Experts of a small language model.
Size: 14 layers, width 192, vocabulary 8192.
Experts: 64 experts in each of 7 layers, 128 squared ReLU neurons an expert, 4 picks a token, a softmax router, a shared expert of 128 neurons.
Training: a variant of Adam for the experts, 6452 steps.
Below are experts of layer 7 (counted from 0) of a mixture-of-experts language model. Rows are named router (the router's row for the expert) and show model dimensions 0-191. Each number is 128 + 32 x the weight over its row's rms, rounded and kept within 0 to 255.
After each expert's rows: a language model's description of what the expert responds to. This comes from a sample of Wikipedia text that the model never trained on.

# expert 27
router [162 194 113 198 153 205 109 127 104 182 139 152  96  97  73  58 135 178 138 193 143  84  98 169 126  99 155 136 118 118 189 128  86 141 126 138 154 129  59 133 170  97 134 136 108 150 112  95 151 111 177  58 136 107  96 162 120 150 162 138 113 165 150 154 152  93 101 178 108 104 128  91 145  54 127 137 162 169  97 134 146 143 150 166 102  87 185 118 134 107  67  94 153 125 158 102  75 173 120 122 134 144 167 142  72 126 115  88  93  84 112  59 140 120 132 178 123 124 174 103 110 104 151 137 155 132  81 105 158 135 109 161 129 151 124 131  84  93 129 160  78 128 123 151 166 116 140 175 109 183 157 163 102 111 117 135 209 118 103 158 110 133 141 158 155 161  97 114 122 172  67 127 148 112 114 181 135 129 155 100 158 151  81 171  77 155 125 151 140 108  86 104]
It responds to: Romance name particles

# expert 2
router [159 160  74 191 111 101 152  95 143 110 173 116 168 155 155 108 156 183 136 153 146  93  92 155  60  65  85 183 127 124 132  94 148 109 123 165 146 152 121 133 133  75 110  89 119  88 180 107 130  95 157  94 131 189 170 186 115  85 129 171 101 166 198 185 161 123 162  89 139 124 129  53 107 104 170 166 113 125 125 113 155 152 151 176 128 111 135 129 108 112 123 131 143 164  64 184 168  62 139 134 142 143 164 147 163 191 101 131  88 163 119 149 113 112 170  92  53 130 187 130 114 166 122 163 160  99 115 126 126  93 145 168 132 158  98 106 165 123 177 162 132 122  97 132 105 113  98 109 125 170 143 147 139 155 140  85 146  94 147  95 149  88  66 141 126 113 141 118  99 185 137 128 125  65  99  94 152 159 177  84 198 143 123  95 120 104  78 136 135 123 116 149]
It responds to: Name-ending word pieces

# expert 34
router [180 143  48 178 125 164 142  35 138 179 173 151 179  96 105 132 166 174 190 163 142  57  38 154  89  83  70 125 123  98 168  96 129  76 137 158 131 141  74 135 128 107 114  97  86 154 159 137  49 130 175 103 167  88 127 147 183  81 132 132 127 153 133  85 133 126 159 157 145 116 128 116 132 167 172 155 101  99 136  72 146 123 146  94 115 144 136 142 119 169 108 130  91 116  87 162 178 111 125 129 108  87 146 154 208 154 173 157 149 140 150 153 110 183 154 114 133 122  98  72 100 114 125 167 110 166 104 138 164 160 118 126 154 124  96  86 172 137 132 124 152  82 101 159 159  96 108 152  75 157 100 126 138 124 190 122 163 135 157  95 178 141  84 143 100 131 116 185 128 155 100 115 144 102 165 136 147  86 105 143 124 115 159 122 107 158  94 155 130  92 115 128]
It responds to: Proper-name word beginnings

# expert 24
router [139 138 151 184  87 159 146 138 135 127 110 175 176  97 131 123 110 156 149 133  91 123 131 169 120 119 191 117 140 128 147 134 101 108 186 182 147 119  56 120 130 107 151 121 106 167 163 107 115 121 218 126 133 113 125 104  83 199 120 103 140 188  81 112 152 116 145 157 139 140 133  76 139 138 127  72 142 128 104 127 107 112 140 155 149 143 175 175 118 157 102  95 155 159 139 105 213 106 117 131 143  93 161 123 181 132 151 168 195 127 112 123 109 149 101  81  76 149 139 117 140 148 145 154 104 136 108 134 155 164 137 137 131 172  84  96 156 114 138  73 155 108  63 114  98 103 128 210 169 181  90 173  82 177 131  91 153 137 157 163 161 145 103 106 123 110 166  63 182 180 144 203 142 118 136 104  90 125 124 135  79 125  60 180  77 162 170 163 128 162 112 147]
It responds to: Mid-word letter fragments

# expert 54
router [ 93 158 102  99 125 153 121 178 155 114 126  39 180 166 114 165 145  90  79 188 166 146 116 128  89 175 100 169  87 128 117 172 126 143 112 117  93 110 153  91  99  98 116  98 120  57 161 156 130 133  71 181  94 159 150 110  99  51 118 130 135 142 168 152 101  85 135 121 200  56  46 103 131  67 123 125 109 143 124 115 101  99 136 137  58 130 137 132 126 102 105  59  80  99  48 142 108  94 163 151  65 112  81 111  98 136 112 116  99 146 140 149 175 105 139 141 142 130 162 104  78 141 162 137 144  75 125 142 130  84 119 128 110 144 125 134 141 157 120 136 102 138 163  81 112 159 151 114 128  55 140 132 100 141 112 110 141  92 137  91 114 114 135 137 157  89 103 171 159  52 106 142 107 118  77 139 126 100 182 102 159 148 137 126 144  95  55  94  94 130 138 128]
It responds to: Institution name heads

# expert 62
router [100 127 135  77  86  60 110 108 119 148 161 151  97 151  31 102 103 109 116  59 123 163 137 149 132 126 120  90 142 103 129  98 151  92 102 140  87 129 108 106 126 118 121 165 127 104  99 139 157  85 149 115 127 137 127  80 136 141 118 184 111  82 139  66 130 199 155 170  67 151 154 137  97 133 156  62 112 126 160 121 127  78  64 133  94  89  74 133 139 103 148 129 113 138 168 181 114 124 110 123  89 122  99 110  94 112 106 120 134 110  74 117  97 103 152 185  96 145 151 187  72 176 104 131 125 111 131 126 113  96 143 158 124 144 165 146  89 112  69  80 130 133 170 135 126 168  96 134 196 133 198 116 115 138 149 125 129  69 167  62 139 155 135 114 108  62 118 137 179  80 132 110 160 158 119  84  86 114 172 112 211 192 125  85 104 115 157 127 166 166  97 125]
It responds to: Prepositions and participles

# expert 15
router [152 164  89  69 113 144 154  99 128 189  87 127 103 164 101 103 123 123 158 185 144 126 147 127 146 134  70 180 144  76 136 186 117 115 167 116 129 149 139 103  96 109 178  78 129 143  83 125 106 131 147 175 118 143  82 106 131  51 154 130 101 121  98 106  93 132 138 117 134 113 146  79 133 117  94 105 158 123 134 117  85 101 157 115 110 112 104 134 105 181 117 101 130 165 156  96 125 133 118 130 166  56  86 134 196 106 126  98 159 165 120 114 136 126 162 187 161 127 159  78  98 117  68 183  61  77 175 162 137 100 108 125 152  95 134 110 145 146  75 182  89  91 121  96 116 132 103 115 108 106  61 127 127 118  85 166 167  60 155 129 125 103 126 124 125 176 140 153 109 189  93 159 107 141 126 188 201 105 120 146 172 166 156  84 188 123  99  64  67 112 169 112]
It responds to: Possessive apostrophes

# expert 26
router [134 130  75 173 113 150  66 107 157  97 189 142 168 166 184 141 122 189 104 180 186  97  96 164 121  83  79 170 118 128 176 114  73 165  91  95 100 123 178 137 123 118 134 113 124 152 156 115 138 106 173 107 120  99 165 157 108  97 125 164 135 130  80 183 175 143 181 132 172 125  76  91 148 171 144 143  97 110 116 111 153 146  81 172  61 150 120 100 138 129 131 191 140  86  94 132 156 107 190 103 157 152 179 140 139 192  94 131  74 150 122 114 100 163 166 105 121 141  76 102 140 139 142  97 119 113 167 101 101  68 161 145  91 166 128 153 123 112 137 133 143 139 108 156 120 111 113 172 157 108 181 177 145  65 143 130 163  80  74 153 112  49 112 138 134 174 131 157 166 139 127 157 101 145 126 158 156 123 192  80 145 131 126  84 127 110  60 138 128 119 159 112]
It responds to: Title and name endings

# expert 23
router [187 141 131 142 169 121 175 105  91 164  98 153 137 120 104  80 181 165 130 157 164 118 129 116 147  85 130 153 117 138 113 122 141 168 111 139 197  86 152  90 128 166 155  83 107 123  79 132  30  92  73 124 149 128 114 100 123 127 151 118 131 184 152 119  63 150 136 139 111  88 139 123 178  73  81  90  92 133 111 109 142 187  92 166 101 172 118  87 132  82 122  81 121 181 174 107 156 176 158 145 162  85 126 147 150 162 133  81 112 149 153 132 131 127  49 129  92 101 121 108 107 138 126 106 132 141 167 151 144 132  70  85 131 120 140 120 205 144 187 119 132 132 159 124 127  91  92  78 170 127  86 151 125 112 124 119 154  81 131 162  94 127 112 164 126 129 150 115 128 147 199 104 140 188 130 132 152 128 119  94  96  59 158 139 169 111  82  80 157  78 146 220]
It responds to: Hyphens and open brackets

# expert 50
router [178 143 172 125 149 112  91 183 119  38 155  92 112 152  67 163  69 130  54 119 111 165 126 175  49 142 108 143 115 144 142 132 131 117 107 120  99  75 141 101  88 109 126 146 163 132 165  61 125  71 143 136  94 173 147 145  69 126 125 138 121 166 182 143 145 137 149 108 153 139 139 105  89 128  56 145 153 156 102 116 115  92 110 138 103 123 106 134  91  93 114 115 154  98  96 188 116 100 124 151 150 128  95 119  61 121 120 141 172 114 115 183 140 117 164 107 139 139 103 142  64 176 131 114 100 130  84 121 153 154 175 172 145 143 195 139 123 135 129 110 174 152 147 122 106 178 190 136 186 143 111 176  75 171 147  96 117  83 147  86 162 151 146 134 132  90 140  93 103 128 163 138 168  52 146 123 110 113 159 122 206 160  94  89 149  61 143 154 137 139 147  99]
It responds to: Mid-word suffixes

# expert 7
router [106 121 150 214 104 190 185 125 118  81 178 164 130 172 127  77  97 135 151 139 140 109 115 146 149 119 147 117 125  99 116 144 184 117 173  84 125 128 115 138  81 125 167 168 135 202  95 117  80 101 175 134 111  89 109 124 124 145 165 137 167 122 105  76 123 129 111  73 144 141 146 156 156 160  71 187 139 138 124 146  65 162 151 125 132 137 174 160 130 132 169 175  54 132 101 118 144 124 109 137 173 113 168  91 164 147 159 103 179 122 138 127  79 173 139  28 185 170 145  96 125 132 137 111 133 132 122 196 107 101  75 157 115 105 111 139 119 120 147 158 110 123 166  95 179 128 121 146 140 140 108 113 122  83  77 161 163  87 124 126  77 146 125 151 151 114 116 115  64 127 134  81 178 107 156 113 103 113 161 168  82  72  75  96  67 129  95 174  71 141 126 139]
It responds to: Mid-word fragments, table headers

# expert 33
router [113 133 156 113 165 108 154 124 141 139 178 123 146  83 176 122 103 160 113 111 126 109 124 149 168 147  74  44 112 149 139 173 133  98 131 128 148 149 109  95 100 151  81 165 216 155 112  91 149 115 179  96 107 158 133 167 115 182 106 135  76 165 148 143  98  54 110 196 188 141 164  84 136 157  83 131 131  94 145 136 150 117 160 145 116  87 151  90  98 193 142  99 203  58 154 117 178 136 182 168 105  84  80 127 147  77 107 138 139 160 123 146 133 122  96  92 157 120 140 113 130 158 170 129 144  93 108 134  88 151 147 110 135 158 104 126 145  79 113 110 115 169 127 121 151 156 149  76 187  32  77 117 141 100 129 133 109 155 147  72 176 151 143 104 121 153 112 133 150 163 158 126 179  86 144 170 157 113 173 161  56  95 150 145 124 135 122 150 105 106  91 121]
It responds to: Mid-word stems

# expert 61
router [181 157 184 135 177 126 135 152 156  91 110  77 190 148 166 120 130 159 143 125 102 153  96 147  99 181 135 156 106 125 187 163 127 104 125 183 172 125 127 100 129 173 160 182 142 168 142 149  67 103 121 133 135 125 208  98  79 154 151 171 112 127 147 100 165 157 179 184 144 174 125 103 136 125 174 121 113 122 133 142 144 120 149 145  61 109 180 155  68  63 125 128 110 135  98 101 207  77 137  77 140 120 149 176 112 124 123  34 167 127 156 134 164 136 140 127  99 132 126  96 102 135 171 173 147 117 182 171 178 137 144 185 134 129  84 104 181 118 135  73 160 136 100 170  92  77 147 153 189 141  80 141 106 142 161  86 152  98 117 124 126 131 101 130 134 153 103  93 122 174 144 153 144 122 140  54 172 106 141 126  85 121 109 115 135 134 137  81 116 136  99 164]
It responds to: Name-internal consonant pieces

# expert 46
router [105 126 190 134  96 151 148 109 100 106 179  91 125 150 203  66 120 158 108 147 189 168 142 146 128 151 124  89  68 160 155  65 149 156 156  99 139  86  57 132 111 155  96 130 163 127 205  70  88 133 127  85  80 185 118  94 124 127 135 134  67 160 183 162  96 134 174 155 153 140 200  96 145 117 131 147 118 150  75 117  71 111  98 156 174 121 146 115  94 156 169 135 162  90 157 204 140 106 141 123 139  96 100 100  77 117 134 162 174 167 127 143 176 153 125 115 110 164  98 102 159 147 129 164 122 100 102  84 130  98 141 140 130  86 160 121 159 144 132 153 128 124 157 109 118  82 112  89 155 165  96 104 118 190 113 116 175 190 144 177 128 133  86 139 151 105 115  73 119 196 141 117  97 122 172 136 140 134 109 150 109 113  84 122  89  93 178 127 178 130 116  97]
It responds to: Mid-word stems